{"n_layer": 10, "d_model": 384, "n_experts": 64, "experts_per_token": 8, "d_expert": 48, "d_shared_expert": 64, "activation": "swiglu", "moe_layers": [0, 1, 2, 3, 4, 5, 6, 7, 8, 9], "router_score": "softmax", "normalize_top_k": true, "routed_scale": 2.83, "balance_loss": 0.0111, "balance_bias": false, "router_cosine_scale": 10.0, "n_groups": 4, "groups_per_token": 2, "shared_expert_gate": true, "init_std_router": 0.0123, "lr_router": 0.000877, "n_head": 6, "n_kv_head": 1, "head_dim": 64, "vocab_size": 27523, "norm": "rmsnorm", "norm_place": "pre", "norm_eps": 1e-05, "positions": "rope", "rope_base": 10000.0, "rope_fraction": 0.75, "qk_norm": true, "attn_scale": 0.125, "tie_embeddings": false, "parallel_block": false, "init": "trunc", "init_std_qkv": 0.0133, "init_std_o": 0.0, "init_std_up": 0.0133, "init_std_down": 0.0, "optimizer": "adam_variant", "lr": 0.00119, "lr_mult_qkv": 0.5, "beta1": 0.9, "lr_head": 0.00887, "warmup_steps": 465, "schedule": "cos", "final_lr_fraction": 0.1, "batch_tokens": 131072, "seq_len": 512, "doc_mask": true, "train_tokens": 456500000, "steps": 3483, "dataset": "wikipedia_en"}
Below are experts of layer 7 (counted from 0) of a mixture-of-experts language model. Rows are named router (the router's row for the expert), gate (a neuron's input weights, with its number), up (a neuron's input weights, with its number) and show model dimensions 0-47. Each number is 500 + 25 x the weight over its row's rms, rounded and kept within 0 to 999. Numbers have three digits each.
Before each expert's rows: a language model's description of what the expert responds to. This comes from a sample of Wikipedia text that the model never trained on.

# expert 61
Years in headings
router:513476545491476523537482438497493465506494509502496490544506557474489525535459464552473514465499483504513517499498530517517525537567497498490506
gate0:535531503493462530487455519493522481546504466504504484454547511502489497455517496516550496529525483507509491498447531511498479506486520503457514
up0:472462505518492501514490534484497492510476490474477496496514520515482490480484465503500508525512482466504513519516526521513499503482516488467514
gate1:500480508489491544511511467487520489519491497458507488504487465457495482501488498504485549499497522486520472505455491559517499494492522494474507
up1:483500501462501504525531521466503443515474505483462494506469479515463496512519486491478514479491509530493510540441496514532483471491508490498505
gate2:488481509493471477481446515509484526515479513527505471518483480497495511522480454497505449522477495480486499494433466485472460540485483530483513
up2:480460554487481480510493510500505494526524550469456473537498492469525504527504488508472457465471516488502508494494551480500484531513489491515527
gate3:510509487517467489508485537500486476489487499480517523540503549484495481550503526466494476507456519543453559491535506489493489530498492474484487
up3:466497483497497495534505463510494504498465478514498500584517560503458502525479541503498526450484506501472494527503485547460501515493510511519472
gate4:492513494470476580511447535495521441546512474476480491456493521516555511527541463508490561490511501507515476526485472509503509476488529527538495
up4:532503449488467547536495480547508459486519487530473523528531529497503530437525497522503480491499475557522520541526461509501503498504530535487498
gate5:473491493524488496499530450525482500513509510506454442514509504547467521467491485513488490463501484493540461491512434517486525467476452493528514
up5:504511481547471562487508479489476508541514523526425447497525520495487520511520503499519465485513482486510476515513458470509519515466497526533519
gate6:547556536509505558549463475517503475525550502461522482446480546534521484512476480491463496463486531465503509476520496526515501490526519500489501
up6:473477479532491470486505496487506503505472516563508503545522505505512502498528525499498489480523493458486525519527480515503498506509458517450485
gate7:510497440489478516511518525492508507515543538513471535569443507524529466522501520520547486510516512500481487513495466472530513548495490496491511
up7:493538519543509461461492523519514506534511474504515478508545500546458527522549455508481512512500524496501520479477491553524504500467508501554521
gate8:529506541502513489505439510501493494527512522493503493482543509492454496466486499523438502475494454482513509503480463504488527474541485537496511
up8:477527538531472501526435512514492520512496551494486517506502494486499498492456514493539523502522457529493490502490479484529478498505462580516507
gate9:491507497474491509493525498538492499515507497488479495543439492531495512477506530532516501467498519485473484531496528497498508480519455484561462
up9:463511496533543487506462510500497483477486513474501468519512490489548471495495543541501519538518525514474451501482489508477516486483428476510506
gate10:501497488481508532499551460497506511479524488491493510528509511440506496486524505503465534498513510503483479529514471519531497485521534506486522
up10:485546479512496475483536515492477477514489510503512497477488469548491542533510546507570512514544468486507509503463509491499526539471508486492489
gate11:472497495477476505503499506507509531499548481508480510537462543494475491529506540498484501474513514539493524495497500492500520491545533501483490
up11:501474463510525562525475527498476505517537489505473501520506535478508493540466495469504506552503513496481487506473474488513493518501554473490525
gate12:482523511461499523493516487463519505512490471507547557495473492553472496511484477506512499449474485482523545515507504520538517516510530503485517
up12:494520509494490501506502473469518458515475489497565549515460523523487478510494505505479536465490483527557529499509522521533512522522481492501510
gate13:513509522498535491540433488490480472528502487494486515503528490542522502481532511501516544477515499549535550481502489424457520466539487481504505
up13:474535517517451502469487526516507499524476486526462443505481519551487513541462499488489505485502443491524525471500508513540500512509457497529504
gate14:521536489506476488492506484507468528522529505490476477503491501512510506501461465507531518481542506506478518484506479508554493515508523553502507
up14:470482483508489516505478556514484493490502501464472534494529485464481489543510505510519529481489555520498489465492530485486518471522517515483514
gate15:521522541499483504512499499495484498543509478476499476442487527514509485496488472514498520451496511497486508489530510470500503498490509510504490
up15:502439539505496499508505492521462499464515523556458477450507540490498526446468497513494514449535480513516517491514534480501511482522515557486458
gate16:456514444501540518528482487538509492533553501517489489498500514508510524536473486473467494477531510479520492475474508502494488489546504522494555
up16:477494488496511518469479507479538514520524527481508528458522515506504496482487484543498529485495488470528498513493491499466507490513548473508494
gate17:501481522522483511460485510481506472530504523474487475503486509550494508544498446517473540470489495476512530511489514465506498508547498550495475
up17:540505532498509480530550491526497469540461537519487486481541495501480491456519511467512512481506516489470516490477466514498494515524508532505480
gate18:490492518510482466507507488461513489445474508514534498514514462498483485515521470476512546495471516502490501421492517480518533522505447502450498
up18:468508475511520488468465482526512494511491507497456508444487509468503524453491494511513445558502500509494489518524485528468464481479495505492518
gate19:447585505470538516506483540479521461537509532515472512559524503534486480495522504496513499488494497522501548528483511488471536476518455487497507
up19:504534496561491474496522525485504491516532529479502496455483545550484485506467485453519481479475527491472512488528491489496524495505503496494514
gate20:503530547483477527507493483500489555475538496504434499527532490477509502507488470507477529512468477505525508487478497499527458495522438542482500
up20:527494520478538496463476539473496483527496512486528498484527484436505508485522513502461506483548502513474498480490530508533451467517453526488519
gate21:458483488520507525499492523530482475436461502515535478480447469499533523496475459556527485461508465489513518492500517485522540476540539509479502
up21:492544502475522442470466510497473486516454519465507466547521518525514514513479523478507488498492489517499491470482520477471476478495440511500514
gate22:472516468498507506458496493461508486517507465498522531446468514537492477443517499487513516524504485540548469460493454478520485496515501488466510
up22:501465525507457524477476505507545553479510477490516488514503521506512509553467506525427500521514500449433473495510498482471527468489514497529498
gate23:480506525486439543456515498497493502478495490471516470512525557476486501522507499507522503463508515476507481488503492531477509512525474494463485
up23:479474501518471475526505495464505478516526489537495501510515511511492497527493497477476530516503463549461535531498493509510480520503532487493506
gate24:494510468501480508528485488509572479465516485461508509506476502485499474523489484508525485519499515528533459515497498466512519515500533469508496
up24:529518557489549530486502497501500549527507489562528497472531495502499497505502519457460519509496503464472549473506486501479483501497481545467491
gate25:443476481484530502483505470520474509491479492493505497501502468489522466536511475520491466493449523449509492490504444529544474508502555507471518
up25:478482496497532518508511457478456505515483507530471555531519479479551505479540486506476457472471483439551544493514474469595484507511543546474519
gate26:532472490537500490503481485530467514459508516512523501502465453477551525493484490505510454496483465502468477528500519549498491481514459529514478
up26:495517486476511520494483471470540455533522503454481524507512492483512490500528520508497523485522513455536477501508405525502521502485544504543538
gate27:448505505538483533499477510501453478522511490522523454549473495510512488534503486455498470535462505486573485472476480513488462516497514488495490
up27:492447465479528485508480534473547491490435529470548491439485486459506521472504491517479474481569470513506511470531517473511529487461465502489501
gate28:521503492508460528517472451529455524507497483500487485500520523507524492525475507506508482497513485505487506493520511471511517510520497512535519
up28:522471534517481503500465468526509457463497482409510496519511555491581509496474508492449498501506468492475541485545515491483556462499464436526540
gate29:525514494494546492518510499524502488463513513490500530518510491482504520483488480540506485498527473519508506508521492471525528491476507514512529
up29:518497506511451486496526521460502509525469496494466513533485532530483491481515494472501519486511540470510541492495555478493486515513489482530472
gate30:490511547484499501513515495498499496527491524529528522495467516508444509472518505541522506504469516494459469486511472565496495507508514492487534
up30:516492483501458522465474494480459483524538532489498537488483501507464516489500464514528489510496447505518478475497485519500487492511548524472494
gate31:541464496516526492505488470490481473530476523448514477504486522516503497513514488515493475450493529463466523532501498544530503482520458494513499
up31:566489503502481494483464455484459443547455498464534471519468568509515501512505466523504445498500536475461510527489523531494506490512499477498510
gate32:474501487463460495489525512480490494471563529530493492504498498533469539500480507503529478478514466516512511489469481509564522532499520476485533
up32:472545508532459476488498483505487486521473476481479529484525545500468486495516535467495510491547532479501496490528488523492512518520465528496498
gate33:532512500499532508492516505487505478484478485492530498482482486472498481542490472482470430457477495495491465504490524489478480471488523525501507
up33:476497494455483483479500531496501500510533495486519490510493501491498466511460511461483553530518551497504553495510452531523492507498462447486509
gate34:514524513487479496478497513484565473502491500529543479500489483507538475514495449495487516497510515454453515470455471528524503474523473491468527
up34:480468498505528484494476494444497470489489517464563511515487532469510485520482494492477530512513532512491454493475519511481495469514488493524498
gate35:533537523501489571521457485513494448522523532489517463548519506489493479509532486501541486471500521480535519518506513518487488570521516508498505
up35:461538449503492479497535488449511554498490466533449542473510504466525485506472504474521490528490487507494487496479483498476496467489491476492490
gate36:464455498472476498517521458499503517483475512484536506482490485508499474506508493492488521488518490483494557501559481443478514483484499456518543
up36:484495496507510491475478457474427481540481519495493489515478487477498498518507456492511530490528507556479540503491476496499447529528529501511512
gate37:499531507506502486525468516487502471532494468490524502502549472539492491479491512495480486507486498455499470504495487484493510522469436495499489
up37:537462468504504500511497481525524545511530544505544481508510516471515507474500502500493526495486512500476438514510517504517489452545483489476511
gate38:491482513510476494510501519485457492506482478526509510521503509500528534554469458504537485504521477497488531511457467531505508534478494477508500
up38:499512489500545578522504479488503520482501507537511482486476478468481459460502522468518509531469476522505489485497446476491547539502506487482480
gate39:535504499471458507521499476498470498496508481473482472501485488532497511501532487442514497497497481498473519492442493478480524526550508521513486
up39:522576477512521463500537526510524508521489492522462517437511493507480524434483451544500471509527469497501499526465465496515511469493469541498504
gate40:537524506537540480545503505512540508518449482510515492479532478532503505508512489466516533463543516469471479497494523528472491510489469506528494
up40:483487514513515541474457508475544508503529523497534500518506472487534526482492486518491489574473494480511502481470507511472508504478496503474481
gate41:482478461504457530497507520437536430517496488449555522577477504519479483520500513488492461526486511518503511493484478503544526463536520492500486
up41:531489478479455524494434510500456504542501521497504477520516531478535469504498502547505482512501478462495518534506503509478496489469513502495502

# expert 33
Empty cells and narrative verbs
router:539539473448514474483537505478532509509471517526493518485467497498540495478558509487463506448535494507533459525508501519480502469478524462497489
gate0:454469526520504551485512501477539515470528499484513480421506501478514512495502518511461500507434517515499443501487508483497482481495462535506518
up0:511497517499507511545510522449532466528544495473483494480556533482503525501534468548487552449520519525459527527464483450536528519497503494486508
gate1:538453511499512496518496502518493516506523529478503491487495544534530494462487501528526487544552469455519468545480510464471465510476511485504529
up1:507516480516511489528513502475517541445461513451502540504497490480478498490524491460500525488524493499483542496521524512495525501511516514500504
gate2:504519470484552530463532509511523488527492481462495553500463486535507500472518540493516481510503506542498511481464481475411507501493482505506488
up2:551491491505485517471503477485484494484502509466491509511534441490481510542515507509521481519460548517496488476478504552446538505467495472517485
gate3:452500446539501492516480513506462517507515519502495461502458467513499488504480493531483513464515488470522511529483508461508528518451524542516530
up3:513501510496486501487521492497447522524494442494491554527491489495494512502499530498583461514509508496503530514496507504509536522494495466500491
gate4:454516489537483480513507461524508528498489465562521499451510440484530477476451501470511491525488477491494510529465474493517509510493491478471501
up4:485495509463511508483476468495523510532482434490519500550510474464525501501502489476497512555494483490492448482520513512509489458448482484496477
gate5:511474498498490516497513484525500506487484508495489497505500481521452460495490450486490496523493524509513477461486488544456476485544507483466450
up5:491457519473471521493507509479514513512467536472483505487499545472453513511475423502455469508491526463478484523497487524509486504561518456479492
gate6:480508492480541493501482499499484491491452510526517530461491528544479501495531498486447528515509469516451530491482463547452504473525489478469509
up6:508492485508506492543504490497489487473523506494505513479513476506545524504530502483522483463456494465512476488503485454553503509529541509479489
gate7:488497478485503479461510497503473512504467481472522532482519504495529506464474508512526500450550465513486511504517495489554513470510518521522538
up7:503483465515526504498490458475482510488515499475512489474481483479525507528534488496552468451493478492532493503494541477507514467523487519535532
gate8:501460458504540484540480469533511505525479505526463491481536513475560491515449505518457458526477530501470491487510540489488504470485523497474496
up8:501513542518477550485485576472515498466493560496514484525522487501473498474517472468522503503517513430490495497484478520539484507490489537462511
gate9:508459469513497457491503470505526495482521452524462470498518557498501511481487501544515508499510502459519541492515531568508498503465495480498501
up9:511471510449530518513524470530497498523500511476463523485499501481471469497457506525496525532478506461502485489487476509476496495490504489517488
gate10:467511522491500484508494478517530478498439549497480501472517495515468515483486483509505488477559525476485488488494481494488507504497481533505425
up10:519492521514496483520439478512480506509479533450530532488491549482492505504490509476515507523486482536517537529494526490487521491513563472521564
gate11:521552478530479505504500467477544427495521487494482501473541499518500494450510463497500498467535521514513484512520505506483474510522535503512511
up11:535493497553472493473490488519499524508421525443534497542465444507512500478453498493453500473497503476497506468473514554529536522518485511509532
gate12:565498528474477508509488519523512520485545456494497511507536499467502502475516467500439548557474514501515475469506502485547524509553477515511523
up12:527497511453487490530509509472523516491554503468528523508501552479517470468510444516420490492467487477536500514514484466502526500563503523519530
gate13:525489507457502550517510524467486489480481529484452520520492480507506529501523467512500481506498500527463500479478458507475532518512548482484507
up13:524519494564505477506527465492523500511553502521499492491523505566517510450506485489544478513475479535514519511496455482448496477493498551511512
gate14:469540507526497485519494467521533527540487520508512507496518438542525475506513498536510533543527515534499445502545517460498472498465488474494481
up14:494517501516467473513505520536499475527518468506512515537505495516531464528539490487510526544484481540520442508554484446440503471482533472532471
gate15:480523513500503520525523486529462445533462482484510531504508489489480512507512446481519482411483521460526500508493510527477515540509511500511478
up15:474555596523519497484511471509516499475518530534545499510489533473496502511497553482507491512514511465512443511538512519493485498498467521495482
gate16:526504479455515419546524493505548504476521513472493549534496513525491481462487477497501528521482521536544475513531467489476497472522498437523492
up16:482521490476471454498482448497516484530519529492540489549511532520494507526523494496502501519517470507490510509465480478501497494509456530487525
gate17:512441519480492458508475479500463524498501514491527515468522518547582457498520469481540514511489499468484506472480535523525509468476505519533466
up17:464515500453506509493521513483504487462461496520529476549504521453438513499468539511526519497522504473494497492486449533539484546469516538456544
gate18:531531498515483498462512493532486516482470507529511501510497507496480476544472518478518496475459511517476453503496517553460493540484482445505496
up18:516495471534502505495515532508517516470535508484508497503515492489515531496509467516488502510503507503508539505485544462553499517566476527499509
gate19:558515516472497455490470498510544492524498520482495527483518464482465548504506473511476471491509526493519528515491520490491550498507532518433523
up19:512490490480528475537489464496523505512530494465513501466488480461490509486485478496513457449529511492518515518542506489487521517542502531485524
gate20:486507503554479537480548540562502486486438482479481498483502493489500471491491511482463525521506498490498498513498466496493532517512508538496505
up20:486558500526531494537433488482532520468495498516452485499486501516450530525495473476437458475498478507498500505509502463499498488519475487518486
gate21:520514483508531510476513471497548499512502450521575477532476493513507495543495502486491519422531540494479475468471498589497516498479532500456521
up21:567477535505489518491465489492496506507505514467451513482485494482518521476512501525482474524454491514497504486491522423481465500514480529497474
gate22:487502518503521439493493487496527495515462433512508521483483541483494466481481491450523524498495493547474503530526494500460516480446506487525491
up22:424505502485478493528507536510479495512540504514486487509481488525549517497538496472515483525546463480534538475503513513517527513533492484495469
gate23:532531504520491524492476528493521501508534464510502518498524501498513528494483518492491477506495503502494511473527525473464521508478504511461460
up23:504529512490467548520518509497561533513478439457539505514539496466459528457545535479493506511517550500485531499457469539483530527503505466492523
gate24:529463498497501492503486516521502534508526513534532474517447501479492481482488517522477495512497525504508482507462508448476450520515498513495534
up24:513500441517499487518522489495503496533525510521480481547447520435514492475509480506477501518494483471551500522490470483492469536468520506520535
gate25:505485510527518494469510502468507465517519511482520517490449506494500514494480516512455482492504515529482497517467499444500538466506515525474488
up25:475442473551505479469516514515492484477465492462502491491469467449505476518465476503515509494518508508499506497490478502488494477496487469464497
gate26:500455494455499548461468524478518477499490498517562479522480454466474497540487543534454498505477490488503493492511527547527452510490511499434498
up26:486515524469522509471508512495555458513505448548519500527489462489508500521494540521435509525501501532509455524517506490550490471515515527480553
gate27:539472485490498523523521474516470463469486494522443483510465498544528473536504474488473498463527506489535522466500533482545508479489525451479480
up27:491462500510476546523487530509492497500510499505426492496481493521489517554486473519441481505537514487496507474466496441506485496520569482481452
gate28:477509537503515555450518455491532439529489484540540525497545460489498473481503509466474520494470509539490505456498485506490522554524484522506487
up28:519480454474501478521496502514460520495511499466491473495456501430477514519512487471518500513497506478507471482484515517521479515497516477501505
gate29:519491484522554512506530437490472517514473489474477502481465487443497483462497510525486516523496499462530515500548523508518453516484502479519492
up29:488487482506514543482563510501507502497492494520469479486511463443523448451508534494522506518488518442524421488486516536506483522500479489522490
gate30:505496485520514515505469486501510493538514520501516513484534478490488506479527460547486472488491497514512457530507444477506484476506466495505498
up30:503502489475477487493497529515475483498563465490501503527489534507529510531510514435465504507498502528474519498474564501488487508466519507559495
gate31:548530509488485506461442536483472514485491497523497519538492466544500446518507490476470526493430484544514480473482485546524463509460496505483461
up31:509524515483491491513492510492481469500491513479511484476485500476526552486510489479500475478510484450480527488467546454503531466533502525485531
gate32:530490519460520494540524475497522537487517517481470519544533459534472478481495469510464515471495490479506510534546485558495497480517486433522481
up32:520511521497506506520486514496529512512505439529472516526540452489502479490504490509471519478527492574505496524539458490502476440470504492470508
gate33:504473490498505502477517499469487493454443479508512518492498491518496462527522505477470478511530521495491476460480523465523522550464532491488523
up33:511491517528462476530475488511534520518545502473445483552514486518489494514478471488493513505493517481467522525473443524536506489492483533495490
gate34:522514522548514506504491535491524467511478464520538496499533501480507508501531537481493511471513550483472546486513508482477445491478467527497501
up34:510511495513478499505466460481522485520483526517521501485507525517508492446537489524513514456490514461478530509531479481460479495507474502460523
gate35:527512486470516461539529495473483532527464462517517550454463522538497522437477461475476509465546469507473507522536502534521530493512489491529521
up35:518533519528487513513477499475534472491496552498500509508541469486516502521506521467529530496478523501507518454466478480493512520498523509508542
gate36:510519479497445518519480523479519478494475494481529447537493481460485495457482497452516492452475488491483491505499516517474563510481504519527501
up36:549510545502500473493523460525492525502499501470475523517490541549548511526495551491533527465503501481526482518525485524545466501543508482499543
gate37:471565497494497523512498488483505482499480489493521515500533523512481487490505559504506511503520538548477521491536476517461523485436513524491501
up37:534526485560533520526496512513494497489514488499538496527469501500515492449473460466522512499480525470467494455515498517482500520483483529513492
gate38:528489468510497482481506558537517491477512511554461498519479487479507490497471482528498473481528492484550486514505497481524458528479502472489471
up38:552494473458503492492466501547495513504492540549498484484473450502516520483486494565500510521495513537513497523504467456483484506481496454525492
gate39:491499527462506525475495430455495491503484488484509495506493509458498507531499444523474502473477490431488481493465471508527500468464470459482503
up39:506491540542490513488481551495489495531533495498510499524511488490515487521516560497492493523498508524514527488504497524474502501498492490519501
gate40:461535457499565505521538528468461521506551556534505503476510475480574507471503517507518497472435463505494500494510516468466501476528517525489511
up40:493521465514516536518521505520479542485534501532531475493469493530568490465509462483523496501497450478528464541509486481545513464509486498496567
gate41:527518487490519514476490535489519481507537501519515499496507559487505490449525470525480479530487533485448500487481487526469499523529457540499489
up41:526522476460510493487497526487543481490468500477494493477515539497507505479504465492488518496476497516508470534478536513483542549536502522496507

# expert 24
Names before punctuation
router:537496508487497504540551504493482450512518510445498516482512468482498503481497500508537513508536522493492555511492531493482479468461489504503517
gate0:518503530459470561517509496483523509538534499495483502552453516490468457512497524492480506451467541476487479527471496498500522516483500494486467
up0:508467474552496446475477535537471503497486510529503499449539488499501523472504497507521486548512498516505520447508494521509481480475497533509529
gate1:491460425498478489511536499484493526465503528489532504510543454458511507472494438478516451500511494478469463524481491553502473481502514511538498
up1:503510537475492451469469497507476426517479504516510503492440543506508478498548497520454491505464510542519501491495473460507513481474509511489493
gate2:515520452530473492470480493540483523473522485471500485510504517494528503477456478541506506521533492470499490493551468509504486517496514488509478
up2:518508490452491484500482519506514492551482513533497466499495513524469484542539528480474508496484510521508504494495526487517506475494493530493532
gate3:512479494465513562503502555490505437495493523465542463490501467494486487538485468464487506516523542489471508472499531487482525496478457519490537
up3:506535531510465457481494472511546511489496516508518514536498494488545493497535482485504476517472485493482497513473526543499477460499525521465449
gate4:480549478467469514482475521418542487538459529510511500500503551497531535497523488502528520506515479533488470535519494465446515554469482489503531
up4:540532538505514478504451503487472496540528488485497505528479448498503517473511503514526477503448486444491533499541475495486534534451517517488503
gate5:473495472541476504531499487475458485495495470489522527502506493492516452503491436459513468482447520490476523514520496511470500509498515516466529
up5:500512520466499519505503526484511471546495495508515525468448474504491466443492475485519493446523487504549550534517503517515512503496514495489544
gate6:508501488511438493494556500400454470496477463468528491531524457471473507542494498491525499511523471515521525520490507514509447527469516508509464
up6:512524512469477527479490463550518494535544558525494485510469504531482493478500539521464471481509498497499518498482455535497507489533507526511514
gate7:472476562464515467514491529501520492494521509506503511486498522472497487492508473468462481531516512492493545511484522531544493454474494520492515
up7:503571464521503468470527472520487515512488500464460469509513475526518474486482523494511514485465505517491440438505440501529451490525504528470440
gate8:540517519520455512521519492497472500495504524510541501507487489495521499474488516507530496510508503510476518521477520502486471479560511475473519
up8:479517494507480533541510472505460482520534491525500526497468491501445558479508485513501497447483516503514488487477491483490455521547483532501523
gate9:464516476508480531531454498535517496486472515519501507503512485533478494477491511513537498523477518497505506534489536537490505482502520505482540
up9:521499490469498459500495466521514509494482498505526483520476497464497472551492509437496474527477444497501486481504496518526487520499485495528507
gate10:404525524511479465501490477537508467481488500497541526523514483463502475465522517481454474501497516475485496530490516433482526470552495539498501
up10:523476508518519526470515469510490528503533541520495496508504486537528495527476543470523464498539498494498513487497521471509499482493518517529486
gate11:497510477498502535480483507423456506556485488467457487475549553530557512502474472515523476510523508540479504481507476492534511508493508508508505
up11:457514499503511520492517496419502486553484465480484538516527572508525522513511513480517532552501525491507517489522459475500522473500508487477490
gate12:480535504521490490502488518500493508493498481468499485495467504469496499503457512474501474492480474527488533501506516521467492486474528500486528
up12:499530516529498495538503521498498501467509503513497443512483501476487463496482483540538470473528484462496489542492538516449486499526504532480510
gate13:484498466526535513489523491523506540470463489494521488516517491468507478497432421456499514550496515486512488474518519452499504517507529500523507
up13:507482503491532476486478517525499501453499533526485524525517474470505510514461497476476508556512490499457477500494505562518468474472513474490499
gate14:517499511520437520499507538533484504501511494491553473506514471529467506505486493430508499453471498498488525491491521544491522499460480513508547
up14:485480489482558466517519452468494464495492505486461526473496501472566469501495474521481482548509478484474491477503471451509486490525506517490472
gate15:505548497459503417507474523492507518517480482471500480489500516510511460505534495499487496518483559497463486488463475490490516503490526523448481
up15:476518465512491527479483504484498463473512503533514534528512495517501527485501464527506503421468479499525506500506529501538504486485508507538523
gate16:451498502448460538521474505518454524497513513483524471440450500440515470517488493494513515496480496489534480510494498507514491514508502525453532
up16:531491483518493488499494532503551463491456471524485503565501463536437485507489512520512501499529482515489464524478483510505513464506445512516456
gate17:454502482503494493520481478456515473548546480491479517505534505512506502511492516509474507520567521527475548513498483541491504527495491466480470
up17:474493495496490506515492493474497473499529449440489500494543506484529487541487472447521467501554525534485525509510476509482505490499503498493436
gate18:470472499504499453496484492554511515489464504467493518466442515502490502528490494500517493473538522520521450479514494482489475477467509510518498
up18:485509497480526496492486504535481536507480518498507548512433499497510516517531524465513471525507504471533487465482487493472526528460520476520508
gate19:513571513475483492503513529537484455517557473466485487521474494500505498517444542523507498514487515489495506515489531502537502492529502476475529
up19:467532440452477496495512519504484492519506488530449481507472424517547496505509478511509514500509496511530483496494509451492473526509527521471460
gate20:527545473468494523504489487528471487500491537518526481516522494485512492470522532495539460492482502460509511522503470486526509497508534506468486
up20:507515522467507528506501476496545469495497541538517498469490481483500489493510531516518492502468533468467470529500505446520554503482493481500490
gate21:521539488509489465497491534510490489496481523490520454481548508497440536479562504533536497484518490526525516519464493551517482462519496545492507
up21:481539503474517527492485468517505495508506513514505508515485493537499526504498490507493483498494517520516480493529517500468518480536522506500488
gate22:512545497464496532511502510530480491509474494505498553501514515482519495501491494474496526497535497545510510521473518490482535519490499516496514
up22:527518537479513503475494475487515412544488481472532524519491554504547501507475466483500472523489492496534504503488499520510562514460504506511471
gate23:517475498483499544478502477485487450481493461471530509532498475495523515502481453516500510477514543538478489482533468504473511476436523516468454
up23:506467506492513558534476519517487490470511460490523522508514498496491500491453496525508498474536509535483505478536490504455491481434539511508495
gate24:507550509521457497466506549468480472505518530486510503531466507503526503519501498508542518501491475492513495472503493507518506512515464511509482
up24:441482473479537514528479473504497515520463496514469483470513486500496492503497569482437497460487520500473481510509499433451476535517495501527501
gate25:481522488468526501514487501491506510490531514497449492487478540545562515428517472495517508495515474508513521512530492474542498515499513505514450
up25:509529433483541474516480540519485542537505523492507505505498472513476494468525497501500488512504525476524488540489481485490478538488506474477527
gate26:489525459462457520506473537520480480492521495514556488476501455476493489498493525514486525508499515473491487527550515466505459474489500517523500
up26:494477519511465493516473495505487490488518506495508531496508494478505536478487486508473519511453484449518484516499489547486466501543495459558522
gate27:495491487475428546452485514459495484512467488499527488516543537482512513526492574464499523472501536503472473506507487518491525555485513544520481
up27:464487542503496490543458517514494510515549505491444519516497516494531493515498472522494486536485515516495497495525485511500547468509524519512453
gate28:513508477519483526503463527486504502493443495471502489472477513513494493508560491485524505461487466560470453480485514484507575475506461476489492
up28:490544507508497490485490524498513519443529453524481489466531496501479467519534491475521527513464557561460466492504468503487519467486544482510482
gate29:489501490509500542497496510492490460553560505462474519441572517487484517497503456495521507493511515540490497495515493500496494501474504480490532
up29:479532532522504458487470523514476492513488526526526487540508476515491481437541526507507462477518443476512470481499507562483508544512478493499526
gate30:520516499464476556506531496522454494532532505501466513522444429517484521491480494462513468511519492506486541490466558494459511505491509482485570
up30:497492513539502526529518463455531492530536505499503540493504488509472500534511519486528497483475489504498525524475502525511542458491525532528483
gate31:527491484508538496499440500539516488475503496479545515558493476505512460480534485483497495520467555482458474500506494530488573501471499497506504
up31:472482508522547533497499545469469483487516505501501504518518494528467491508523525454509491520499506499477526498493510528499539470438529513503506
gate32:490493523519470523500491515494529485531496502535457541442504493478485484532485533480500497473488530511511505475470512515494456525514444491499510
up32:491481541507502541483517478486526454518491495538478507458538504515484493534503520478455517510472502496491502487495497510467473500511444477506501
gate33:483484498480544540506487493511482494507509470534498521512431491513477451496464504499551432484506472513505509514525521528455487481471519469507475
up33:484519510485572517499487510468487482510520533497510529523468527487463502499516517525538472518526498538542483548490525512448517450472517465519460
gate34:563480476524517506512479471520506512504473505494516473534521473508515457500508495487494519530469545518480479477462496520518495497495486510512474
up34:496507506455494501531500483503503496508487490473500500503502529470495469533450509516499467465511493469496483514485504499505473522516486513480501
gate35:569501525518524536535479489511452501506546501536498530521487468512513473488501541503487493452549530452523470507524491451495507531531551480491535
up35:563473527459516497501489466524472463487532537484516486501467520493501505469526522489508493483539513443509522510499531471523484507505457465474512
gate36:519505531477518527502500464501514517494494497482476482467498508473486508527504513498501452534461515506485528498503496503524534505482508502482517
up36:498483509506462475525471530497510529519513524478548484530528498537486474491481496485522520516477481478500521478478480565474457522511458488483517
gate37:485491501530551485503453505520463513479520503487511479573503500471511475529492487487492510509517490490471509485516501525477459471503508478504467
up37:525491563467491518506519509481546467551491457463476525463520492559493503492505509520512486539512501505484487513475498476516510481503503520472496
gate38:471517504490506507541451486486547488490490462466497463512490522516454498512505451508468510551512521504477500504487514514465537532484522467476507
up38:515508519504495460480495539473510504529516534478529508508478454505554502521535471489498504477494510522502496519480492491509461499521536503505532
gate39:454543499507492462499517497476502527472494471460482537487492506473493459467462452489514462507496510520493485525500480495531498472474485489536521
up39:552491520477477485474492487467499513471464495487514546511464518532422472506495506478532503479490477517512511534496463487514520500455513473512513
gate40:529485532501500530490521519472517459462519533501493483511489494462479466456501490522489508485501479514539515500517486504490498532530516472465483
up40:530483500492564539488534492493482439483489541514512539517510457455487471516504461507503481522523507483530502501492507490470471481526513488476500
gate41:501483502492479519470458461491495492505484480474542495497500448491528466471507468506522517505496502524485491518482500533517518554491493500503479
up41:500512504506489513481480469489504491499500481511524512503503470488540495456537473515520500490476489511523494527490488525508532558538537508496505